config.toml
n_layer = 13
d_model = 320
n_experts = 32
experts_per_token = 3
d_expert = 64
d_shared_expert = 0
activation = "geglu"
moe_layers = [2, 3, 4, 5, 6, 7, 8, 9, 10, 11, 12]
router_score = "softmax"
normalize_top_k = false
routed_scale = 1.0
balance_loss = 0.00207
balance_bias = true
init_std_router = 0.0299
lr_router = 0.00127
vocab_size = 16384
norm = "rmsnorm"
norm_eps = 1e-06
tie_embeddings = "early"
optimizer = "muon_variant"
lr = 0.00207
batch_tokens = [32768, 65536]
seq_len = 256
train_tokens = 264700000
steps = 5567
dataset = "wikipedia_en"
Below are experts of layer 6 (counted from 0) of a mixture-of-experts language model. Rows are named router (the router's row for the expert), gate (a neuron's input weights, with its number), up (a neuron's input weights, with its number) and show model dimensions 64-127. Each number is 128 + 32 x the weight over its row's rms, rounded and kept within 0 to 255.
Before each expert's rows: "comes after" lists some tokens at least twice as common just before its tokens as in all text. This comes from a sample of Wikipedia text that the model never trained on. Tokens count by the router's weight.

# expert 20
comes after: "\n", ".", "==", "===", " ==", " ==="
router [140 149 138  61 107 168 144 131 202 160 128 151 120 142 192 181 122 147  76 139 124  86 150 122  88  76 154  95  78 130  98 146 156 156 103  62 130 105  88 186  85 113 147 127 192 125 165 119 110 103  65  58 157 140 135 172 168 110 130 145 214 135 131 110]
gate6 [169 131 111 135 108 100 170  89 160 128 159 109 121  78 173 165 108 164  87 127 134 135 158 119 117 139 153 105  90 118 115 226 173 121 169 145 127 107 109 105 124 106 147 153 123  90  65 114  72 145 166  69 107 102 135 147 173 100 180 113 137 138 166 169]
up6 [ 91 139 104 114 131 191 146 103  94 155 126 150 163  86 123 134 116 157 129 104 204 136 143 195 119 110 167 150 121 150 116 135  86 113 127 180 152 116  53 144 170 100  92 124  91 162 225  98 173 103 163  99 118 207  94  59 117 136 144 114 200 127 173 123]
gate7 [159 182 120 115 129 126 147  94 189  92  92 100 128 154  88 174  88 136 138 108  77 103 123  97 148 145 150 143 141 106 120 170  89 176 107  87 145 144 114 120 150 111 109  48 141  85 209 145 174  76 177 113 154 110 113 145 168  83 128 137 171 107 135 147]
up7 [ 95 104 142 117 186 152 121 157  84 147 200 155 115 116 164 122 188  96 124 130 151 155 135 179 105 140  84 126 127 133 135 117 186  88 147 159 118 118 125 127 112 151 111 161 103 160  72  96  78 179  93 117  95 138 157  90 133 143 153 130 141 147  94 118]

# expert 4
comes after: " (", "\"", " /", " 2007", "/", "0"
router [139 167  93  71 186 155 119 153 161 119 129 134 127  89 144 183 108 100 135 134  82 152 161 127 145 180 170  95  68  83 105 137 169  71 146  97 115 151  83 112 134 169 184 158 146 104 112  91 146 111 110 100 169 137 113 181 161 173 152 152 144  94  93 102]
gate0 [ 75 122  93 121 153 180  75  93  96 151  79 107 139 144 142 177 114 139 109 145 123 138 204 183 125 133 118 110 150 128 176  91  88 157 155 164 162  93 128 135 105 132 121 150 133 155 152 132 133 120  96  48 174 162 177 106 174 148 173 169 151 140 156  98]
up0 [173 169 132 143 157 141 154 163 140 150 192 138 108 108 113  91 112 114 135 156 113 105  43  50 115  79 115 152  94  73  80 166 129 119 115 113 120  87 104 193 144 101 136 115 133  84 143 104 126 141 158 178 110 126 110 174  66 107 106  82 151 104  91 160]
gate1 [128 108 122  85 114 176 128 196 105 139 140 181 120  85 129 124 117 116 142 108 104 162  86 165  55  92 170 151 138 172 142 163 117 104  95 142 151 156 100 125  85 171 113 134 115 102 152 154 121 111 139 152  77 108 119  94 129 118 150  85 127 151  81 130]
up1 [ 79 118 137 106 169  75  76  98 156 168 112  95 116  98 115 129 106 107 129 189 139  82 141 113 136 124 128  98 124 194 109  90 103  95 135  77  79 107  69 137 154 125 179 163 134 126  80 160 131 135 101 143 136 186 105 106 131  77 132 142 106  46 124 144]

# expert 27
comes after: "-", " and", " of", " a", "==", " in"
router [125  95 130 170 122 117 171 130 118 122 134 141 138 185  46  69 149 127  96  97  97 142  91 117 117  66  84 144 128 154 129 174  91 116  84  99  86 106 131 160 170  93  97  70 127 132 117 167 173 136 161 127 173 139 127 119 141  61 122 143 192 145 115 145]
gate0 [118 227 145 100 114 111 130  82 104 101 153 146 147 115  63 111 169  92  61 137 178 109 102 117 115 122 155 132 155 107 133  84 118 122  99  72 145 168 139 107 151 132 139 108  83 153 139 159 144 169 116  98 109 110 118 134 112 116 113 100 114  80 146 131]
up0 [136  75 146 144 134 123 107 146 127 116 124 109  86 111 162 131  99 187 179 114  78 124 138 139  80 105  77  96 108 118 130 167 139 127 199 157 116  80 109 129  92 109 101 121 202 126 150  99  99  73 158 183 109 132 144  96 146 129 135 165 126 144  90 132]
gate1 [157 130  96  55  86 168 145 134  92 140 176 142 125  69 161 106 143 136 143 141 122 125  93 112 121 186 172 102 143  50 118 124 152 154  86 118 135 169 146  98 138 123 128 112 126  86 159 162  97  89 171 125 102  72 118 174 109 138 143 139 108 135 159 170]
up1 [153 191 128 128 155 158 110 173  90 112 162 158 115 110 164 125 169 118 147 175 110  76 121  92 140 172 125  98 168  85  72  96 191 148 103 147 148 191 201 143 106 171  66  94 137 140 156 124  59  81 152  89  59 119  70 156 129 129 148  61 131 129 135 124]

# expert 10
comes after: "|", "\n", " Championships", " Year", "===", " medal"
router [165 137 128 130 171 120 116 130 133 114 110  82 102 110 134 112 103 130  76 155 154 139 168 114  97 199 115 118 141 121 108 108 116 122 106 120 106  49 102 179  35 155  68 121 124 102  85 102 113 158 119 165 126 149 154 135 109 128 117 130  98 113 100 129]
gate0 [150 138 129  94 182 102 136 193 148 185 144 102  71 118 189 122  83 129 173 101 138 135 112 145 107  81 136 112 151 116 118 130 107 143 130  66 174 104  97 139 102 106 144 147 145  87  95  98 111  75 108 160 117 140 143 109 187 146 139 125  87 104  60 117]
up0 [ 69 111 104  84  85 184 157 103 122 122 126 125 178 151 163  95 163  96  93 109 120 122 193 100 137 163 102 172  79 170 164 135 136 130 157 127  63 138  89 158 140 154 124 191 108 145 134  87 127 112 142 173 131 137 116  78  76 179 125 158 155 111 160 146]
gate1 [177 174 100 134 108 173 146  62 115  89 149 100  95 158 134 159 107 134 115 119 119 181 120 122 182 138  90 135  47 164 136 117 145 152 121 149 136 137 163 156 114 152 177 149 123 236 105 155 166  46 174 140  93 162 100 143 109 165 154 176  97 197 124  44]
up1 [121  83 167 113 156 128  95 190 184 163 114 193 128  80 108 110 149 136 132 148 114  91 155 161 125 135 142 145 163 119 108 115  97 117 168  80  86 100 102 106 135 122  68 121 155  59 134 139  74 179  51 129 127 115 132 117 157  97 103 107 150  92 141 174]

# expert 11
comes after: ",", " and", " well", "s", "),", "er"
router [ 95 104 129 124 138 122 108 102 166 147 102 116 130 131 141 145 136  89 145 106 136 180 199 124 103 130 114 128 163  92 136 103 107 133 143 118 166 119 169  65 125 184 108  79 206 138 105 107 171  97 119 126  90 150  88  65 117 127  63 171 123  98 116 112]
gate0 [ 63 176  73 138  97 147 111 105 105 177 171 164 102 162 128 100 134  87 117 139 169 130 119  84 139 130 118 142 179 142  82 159 105 137 115 123 132 134 104 100 167 135 102 120 128 122 121 120 154  90 153 183 116 141 140  99 124 108 121 188  88 121  87 154]
up0 [157 112 139 160  89 160  63 158  81 203 102 179  93 136  88 106 130 129  87 141 167 131 127 112 127 117  87  98 211 196 105 115  62 162 138 102 164  86 156 119 163  71 184 171 119 134  99 111 133 112 136 135  99 145  96 136 104 127  86 152 128 126  80 143]
gate1 [130 146 138  61 128 100 105 109 147  91 105 134 119 118 165 170 110  59 123 115 101  66 128  98  81 170 116 134 124 137 145 125 140 162 125  95 143 119 141 107 183  74  72 131  53 179 141 113 148 126 127 130  68 178 136 125 119 117 146  81 114 174 139  87]
up1 [170 127 116 186  80 100  67  79 112 113 111 184 163 156 121  96  90 114 100 115 158 147 135 132 125  60  73 157 108 114  86 124 167 115 103  80 127  76 112 121 167  96 115 133  95 133 139 110 100 208 140  81 115 156 132  98 128 146 173 140  83 126  83 151]

# expert 31
comes after: " the", " New", " of", " South", " United", " North"
router [116 145 112 168 108 122 132 133 167 124 149 144 165 106 104  88  99 123 132 102 111 159 135 121  86 143 144 166 144 157  92  55  91 105  71 143 190 120 181 116 119  78 128 188  95 108 123  69 191 147 111 157  97 106 118  97 147  66 154 146  80 141 117  94]
gate6 [149  84 130 114 127 136 145 179 104 108 145 204 148 174 114 136 108  57 142  56 152 127 171 169 143 104 106 130 129  76 116 142  79 194 126 107 116 105  95 148 135 144 123 125 140 116 200  78  98 150 151  66 129  73 100 150  81 160  61 135  80 157 129  89]
up6 [122 196 137 107  71  70  62 127 199 108 100 153 105 150 147  48 136  88 135 109 169 142 103 135 149 166 136 126 109 127 102 163 150 166 102 135  99 182  86 121 165 108 116 147 152 102 165 102 139 112 103 123 163 158 133 126 134 114 162 168  51 131 126 193]
gate7 [156 171 130 161 126 138 151 161  89 136 142 118 161 112  59 116 104  78 123 147 169 146  74 128  69  75 182 136 143 133 150 105 126 113  83 137 128 154  92 135 185 119 163  96 116 142 138 132 124 161 130 110 109 143 100  75 125 108  98 170 101 128 142 152]
up7 [146 177 144 137 103 181  84 157 118  82  91 134 204 148 129 166 137 138 100 163 132 119 103 170 109 143 135 147 167 138 108 118  96 175 133 145 170 149 106  96  97 129 127 173 137 156 168  98  79 150  81  95 126 134  95 121 144 126  55 168  75 106 131 133]

# expert 13
comes after: " of", " in", " at", " for", " to", " on"
router [140 179 104  68 200 162 130 123 123 118 134 122 102 168 132 112 117 149 143 154  83 143 145 137  90 114 138 108 167 135 110 136 141 169  81  95 170 122 145 113 131  75 155 143  87 115 115 126 159 166 113 113 120  75 157 125  58 207  87  30 128 113 121 200]
gate0 [124 150 152 128 106 122  98 135 150 102  75 163  85  99 185  77 101  84 177 168 158 159  57  73 129  77 127 129 150 116  71  92 158  96 166 167  99 142 184  99 113 189 210 125 147  76 129 145 125 165 117 140 147 170 127  66 103 151 119 149  94 106 149 116]
up0 [ 97 149 127 138 104 141 102  99 155  99 148 180 101 100 188 143  34 171 181 111 129 189 105 107 105 122 139 124  83 122  92 106 118  97 127 187 123 177 175 117 102 180 118  84 189  83 120  36 114 112 115 123 126 110 119  63 170 186 165  90  47 107 132 137]
gate1 [ 82 184 183 157 165 190 164  85 129  48  73  89 102 111 134 150  90  81 102 143 197 162 135 124  87  89 167  88 152 157 162 164 128 163 154  92 120 137 148  95 141  62 136 167 118 156 153 148 154 143 154 178 133  68 157  89 125 122 156 163 190 156 166  84]
up1 [ 98  75 169 142 166 174 141  74  99  58 134  90 128 152  90  96 103 116  84  91 184 161  89 134  66  95  86 137 129 160 150 130 111 205  89 106 133 150 144  63 136 113 103 126 101 166 132 147 179 133 119 161 131  36 123 134 101 109 124 147 125 170 164 140]

# expert 8
comes after: " was", " a", " to", " and", " he", " were"
router [147 136 121 135 125 144  95 149  96 128 140 113 162 168  98  70 134 126 121 153 170 156 122 154 186 169 178 146  86 130 113 153 155 132 109 146 167 179 100  57 181 102 176 183 104 127 170 112 143 133 152 177 160 118 110 110 145 137 155 186 163 138 120 141]
gate0 [102 125  76 164 181 106  44 113 169 144 113  81 104 216 136 176 112 172  96  96 114 121 234 149 126  91 105 163 112 114 116  48 134 169 151 181 128 132 121 123 140  64 110 140 157 124  94 121 149 165 121  91 128 147  98 130 125  84 123 153 116  84 183 158]
up0 [ 98 182  79 132 209  58 108 104 186 153 158 111 125 133  83 148 118  95  85 147 104 109 131 146  64  91  82 126  80 179 107 139 142 149 120 163 163 119  87 154 186  80 123 173 213 118 176 130 125 128 132 127 125 129 139 154 146 112 210 161 127  75 165 131]
gate1 [125  93 176 107  76 164 152  91  72 153 137 135 111 147 173  93 122 203 128  92 142 177 140 130  69 110 137 143 194 139 121 122 153 144 127 149 132 130 144 102 108 104 186 126 114 116 120 145 130  74  70 123 132 151  96 140 117 119 119 154  70 109 116 101]
up1 [133 120 176 118  91 131 136  96 102 160 181 147  94 134 150 147 152 182 124  91 176 162 118  93 109 124 124 119 194 181 108 148 151 160 125 185 109 172 137 113 148 113 165 105 107  94 169 132 113  63  65 146 152 131  91 169 119 116  97 165  86 111 187  86]

# expert 0
comes after: " |", ":", " in", "–", " (", " on"
router [114  63 130  86 104  92 113 104  96 166 126 105 142 124  96 120 140 168  62 147  71 111 145 110  79  89  89 161 132 154 128 169 116  99 110 170 158  98  97 125  90 106 134 163 154 110 150 106 174 213 145 117 137 154 133 156 165 107 133 182 147 101 114 111]
gate0 [151 168  73 103  22 105  72 139 157 109  61  99 117 117 145 101 102 149 112 125 130 113 144 207 177 191 118 198 154 165 173 122 126 137 116 180 136  85 111 183  48 147 105  97 170 141 137 123 150 113 134 153 197 167  70 130  99 112 105  72  71  87 162 138]
up0 [135 123 144 137 191 103 134 121 127 118 147 144 123 137 124 192 123 133 132 130 113 136 120 125  91 105 119 119  85  85  92 160 107 120 134  91 137 160  88 102 238 127 138 183 113 137 150 117 124 143 112 105  93 143 204  96 146 156 130 182 166 176 106 150]
gate1 [107 150 135 135 139 146 192 113 114 128 133 105 144 155  74 153 129 173 146  90 148  87  91 127  54 166 149 199 153  79 147 143 137 111 144 154 167  92 154  80 109 161  85 170 179  87 109 127 187  94 105 105 132 121 121 148 102 184 165 126 144 159 128  93]
up1 [132 145 142 153 157 101  49 123 172 127 106 124 122 100 205 102 110 110  92 143  91 135 163 132 185  79 124  70 131 154  98  90 124 173 108 102 109 131  63 139 156  98 172  71 116 145 149  94  93 169 147 145 109 148 102  80 161 142 104  98 122  99 143 152]

# expert 1
comes after: " is", " a", " are", " the", " be", " was"
router [130 174 130 175 110  50 157 136  74 219 126 143 143 119  81  93 105 138 119 190 155 114 148 103 128  94 154 163 109 126 150 163 154 118 124 135 146 157 137 171 152  89  83 140 120 130 140  90 116 120 179 203 120 139 177 108 113  73 155 178 165 121 157 117]
gate0 [115 132 143 138  93 187 197 126  66 190  60 116 117 133 132 124 198 174 102  94 114 139 154 121 122 113 110 121 139 158 166 145  99 112  97 183  95 113 112 144 142 158 101  45 162 134  96 154 135 123 147 118  98 104 109 138  43 157 161 103 115 102 143 101]
up0 [119 137 140 105 149 102  62 125 222  66 202  84 167  94 163 164  99 111 125 158 108 158  87 149 153 158 124 138  90 124 101 105 159 138 137  61 153 136 148 153 106  73 147 213 108 135 133 114 139 146  99 137 173 142 131  83 197 119 112 155 152 192  86 129]
gate1 [101 196  76 148 182 142 132 109 154 147 212 162 122 122 136 148 149 165 124 186 125 116 163 177  96 127  91 123 177 143 114 162  97  91 150 141  86 126 119 186 162 104 116 144 109 167 110 111 127 151 121 172  88 135 127 141 136 127 170 159 209 123  95 127]
up1 [102 199 100 115 151 123 101  99 163 163 189 150 110 137 101 143 119 165 126 196  88  81 172 143 105 144  99 127 174 164  96 169 124 108 132 143 102 162 140 238 143  80  99 160 115 141 135 144  95 169 114 173  95 119 148 127 127 110 171 157 162 115  98 143]

# expert 9
comes after: "–", ",", " (", "18", " June", " May"
router [170 163 184 133 177 188  87 109 148 108  79  90 113 102 115 149 146 145 163 145 135 134 107 142  86 116 107 168 143 146 119 106  95 112 135 106 153  75 138 125 131 133 201 114 149 124  83 145 185  86  91 120 131 105 122 108 150 144 115 132 122 122 113  98]
gate0 [145 171 128 169  97 107 125 126 136  77 110 196 121 107 178  99 133 200 126 125 135 120 107 131 101  88 100 123 148 118 125 127  89  87  54 121 151 113 147 103 121 132 133 101 127 154 138 106 145 201 126 135 108 132 200 136 152 146 174 192  81 110 152 116]
up0 [ 57 117 110  97 127 156 102 161 138 143 116  54 148 141 102 118  89  81 146 154 110 135 153 154 118 136 200 156 143 116 102 110 133 163 147 142  92 152  86 131 112 114 133 155 107  80 105 114 133 119 162 115 142 173  66 120 125  97 118  59 162 152 150 164]
gate1 [112 159 126 157 167 179  79 140  99 162  70 121 110  83 159 165 145 165 164 110 233 100 132 115 109 100 150 126 177 133  88 127 101 127 101 171 148 168 149 133 133 129 146 141 131 131 135 135 160  78 140 166  45  74  72 177 119 109 122 106  63 129 164 122]
up1 [ 85 127 140 151 117 169  72 109 101 152 123 138 115 140 148 137 112 154 125 120 230  68 172 116  89 118 152 109 187  91 129 109 106 124  98 186 143 157 134 142 142 125 133 159 137 129 142 122 118  94 149 176  34  46  59 169 123 102 100 102  56 129 193  79]

# expert 18
comes after: " |", " $", " National", "°", " No", "$"
router [158 178 175 144 107  94 122 117 212  84 124 138  87 133 128 100 157 122 177 101 155 154 158 117 131 152 163 118 128 134 101 124 163 183 184 139 186 103  96 136  82  85 134 102 180 123 150  83  88 160  95 130 110  86 129 142 156 116 130  41 137 100 113  76]
gate0 [165 123 174 148  83 100 120 107 133 148 163 156 147 169  89  94 137 195 151 104 157 141 109  91 116 129 194 158 134 157 128 165 167 113 186 144 176 140 156 115 105  48 118 139 124 103 145 163 122  32 107 176 146 123 156  97  75 126 162 146  81 128 141 128]
up0 [ 93 156 107 131 164 137 161 150 121 130 115 106 132  92 142 137 117  71 134 158 122 119 154 174 112 100  80  99 118  93  99  97  81 129  96 134  67 122 131 129 152 184 130 112 170 143 137 105 140 218 134 107  97 128  83 131 181 132  72 102 175 147 139 152]
gate1 [ 99 116 128 100 118 133 120 176  85 115 175 187 138  56 126 149 149  89 143 158  79 106 104 166 143 149 144  95 137 147 127 126 110 150 118 148 140 140 103 113 181 127 107 142  96 134 179 158 152 132  68  97 110 124 168 124 119 137 118  52 111 131 155 150]
up1 [115 160  71 137 104 137 134  70 195 139 121 123 154 185 185 140 188 173 168  58 149 174 151  64  89 111 150 115 128 146 103 146 116 142  88 145  90 137 107 184 115 135 132 100 220  94 151 116 121  69 103 109 114  73 121  59  88 145  93 167 112 131 112 103]

# expert 2
comes after: " the", " (", " The", " a", " film", " was"
router [ 63  94 112 175  83  94 115 117 144 103 114  92 192 145 143 176 121 151 134 175 137 176  85 115 189 100  56 128 133 168 129  80 148 183  64  87  46 102 161 125 102  66  64 145  66 196 135 136 111 107 176 165 101 154 129  95 143 162 141 111  87 103 141 102]
gate0 [107 135 136  67 137 113 102 122 143 130 155  93 155  69 205 188 138  88 143 119  75 127 177 110 168 144 114  81 150 143 105 172 165 145 118 151 115  83  93 171  87 123 115 110 155 143 207 126  27 170 121 141 116 105  94 101 166 107 100  97 134 158  85 126]
up0 [101 153 112  84 141 115 133 132 173  90 127 120 135  97 152 162  82 136  99 121 125 107 196 163 143 174  94  53 113  94 137 153 170 133 125 114  72 110 125 202  68 162 113 116 144 106 167 121  62 152 124 143 106 109 139 134 104 113 148  55  71  93  45 157]
gate1 [ 95  93 172 138 139 164 129  97  79 112  72 126 111 148 122 144 151 153 146  98 182 174 139 164 187 138 160  78 103 148 152 142 132 120  78 132 126 150 116 106  95  95 169  98 118 148 148 187 133  92 140 113 139 153 119 115 150 117 103 114  51 123 166 188]
up1 [ 87  68 183 107 125 151 139  88  75 122 100 132 114 152 124 143 164 171 143 108 157 162 141 168 169 158 164  68 119 123 143 127 149 131 112 141 153 177 134 121  96  83 169  89  83 144 179 179 159  68 153 122 133 134 128 115 168 111 106 100  91 161 146 196]

# expert 22
comes after: "\n", " |", ")", " =", "\n ", " information"
router [102  83 148 124 107 128 127 153 194 123 141  94 136  79 150 157 140  88 120  67  88 112 130 166  49 148 138  91  55 190 106 140 154  46 134 144 115  87  97 145  92 103  78  97 154 122 119 125 121 135  87 107 175 159 150 144 174 149 131  63 111 131 156 159]
gate6 [118  89 152 166  39  82 168 113 159 150 160 148 110 150 121 127 156  91 100 136  89 133 111 115  94 116 134 148 179 132 156  82  83 108 142 105 102  63 111 108 181 120 150 126  59 153 174 171 144 161 147 150 113 173 120 122 130 142 123 141  84 187 127 152]
up6 [166 151  73 128 180 183 115 124  97 134 127 115 126  94 132 106  89 172 127  95 123 138 148 126 141 160 103 134  90 132  99 151 166 152  94 131 150 173 157 179  69 129 101 122 141 110  73 110 108 151 122 114 165  85 126 116 157 146 144  92 147  62 143  78]
gate7 [135 156 117 137 181 138 146 147  77 101 139 146 115 138 126 126 130 121 140 126 116 122  97 115  95  58 189  71 116 159 103 136 113 151  49 107 152 147 188 164 130  99 159 131  50 141 146 119 202  95 167  94 113  42 105 148 168  92  91 161 132  78 102 172]
up7 [143 173 115 177 177 135 161 153  93 103 157  98  95 162 186 130 117 127 139 143  91  97 131 103 128 119 202  71 100 142 144 104 136 128  60  95 134 156 180 103 156 111 134 130  64 135 121  95 212  63 156 124 133  91  85 193 146 106  72 146 141 123 131 175]

# expert 6
comes after: " |", ":", "-", " by", " John", " G"
router [151 120  78 102 136 119 108 106 149 116 181 125  97 110 159 126 122 168 101 111 149  73  89 136 198 110 159 154 179 117 156 160 131 112 183 176 133 134 126  75 157 163 202 138 143 180  92 117  83  98 140  92 104 106 150 219 140 192 167 142 103 151  95  87]
gate0 [165 179 139 151 114 188 153 136 132  90 186 159 119 159 111  73  52 186 162 125 159 201  98 129 155  95 177 123 140 131 162 101 105 141 123 143 133 181 141 113 203 150 125  90 115 121 152 162 122 156  87 119 178 150 147 105  79 118 146  87  84 150 128 153]
up0 [148 107 103 115 190 105 103 179 161 138 196 134 119 159 165 129 141  99 143 137  68 201 152 164 139 127 138 156 127 140 128 158 103 116  80 112 167 168 128 124 170  93  70 104 122 145 202  82 109 125 128 189 146 107 102 124 145 105 150 106 123  83 111 139]
gate1 [107 164 143 122  83 133 121 155 204  85 117  97  96 192 129 129 134 121 173 114 119 139 124 150 109 129  92 165 139 175 144 109 146 182 162 142  53 121 146 123 164 112 147 172 161 175 130 120  75 117  70 157 100 117 130  88 102  53 118 117 120 108 115 125]
up1 [ 88 150 153 136  53 159 113 133 216  76 110  84 106 166 124 131 102  95 157 127 123 146 128 113 128 127  65 179 158 138 129 104 179 135 116 131  73 105 114  87 185 157 145 156 141 195 150 101 117 157  62 122  97 146 110  86 123  77 125 142 137 126 135 133]

# expert 28
comes after: " |", " ", " 0", ";", " 1", " —"
router [172 157 155 110  99 154 101 154 129 110 113 153 105 103 164 112 106 174 116 156 103 160 140 130 140 103 146 100 100 113 120 127 165 138 165  83 128 143  70 182  80 165 132 119 181  92 108 150 132 138 121 101  80 148 173 171  88 103 161 104 103  96 104  81]
gate0 [127 100 162 144 155 141  98 171 101 166 140 161  96  76 144  85 163 155 111 145 118 129 107 152 193 153 115  96  84 137 117 165 159 143 111  92 149  90 114 141 138 104  96 140 139 159 154 144 159  77  88 162  88 132 147 101  98  72  84 124 120 143 157 144]
up0 [134  79 123 130 164 112  81 140 104  99 110 172 137  90 124  89 205 102 116  65 101 139 141 132 175 141  71 144 103 104 146 161 146 103 100 129  95  95 160 137 114 118 137 157 141 133 130 142 143 104  93 168 125  75 168 139 132 101  97  80 109 162 190 163]
gate1 [112 139 119 137 134 191  99 107  75  84 163 201  75 144 139 138 138 153 125 151 120 141  85 105 197 162 155 126  94 144 146 123  81 110 102 141 154 134 130  88 106 155 153 122  70 139  90 151 174  59 187 106 163 144 156 101 208 146 103  84 141 118  83 132]
up1 [146 124 140  83 122 111 115 119 193 130 153 103 218  99 120 144 142 112 166  95 103 145 108 139  55 109 114 107 135  97 153  94 101 209 122  80 135 118 142 144 121  89 103 113  96 108 147 152 109 161 135 158 134 101  82 146 148 112 131 176 104 152  93 172]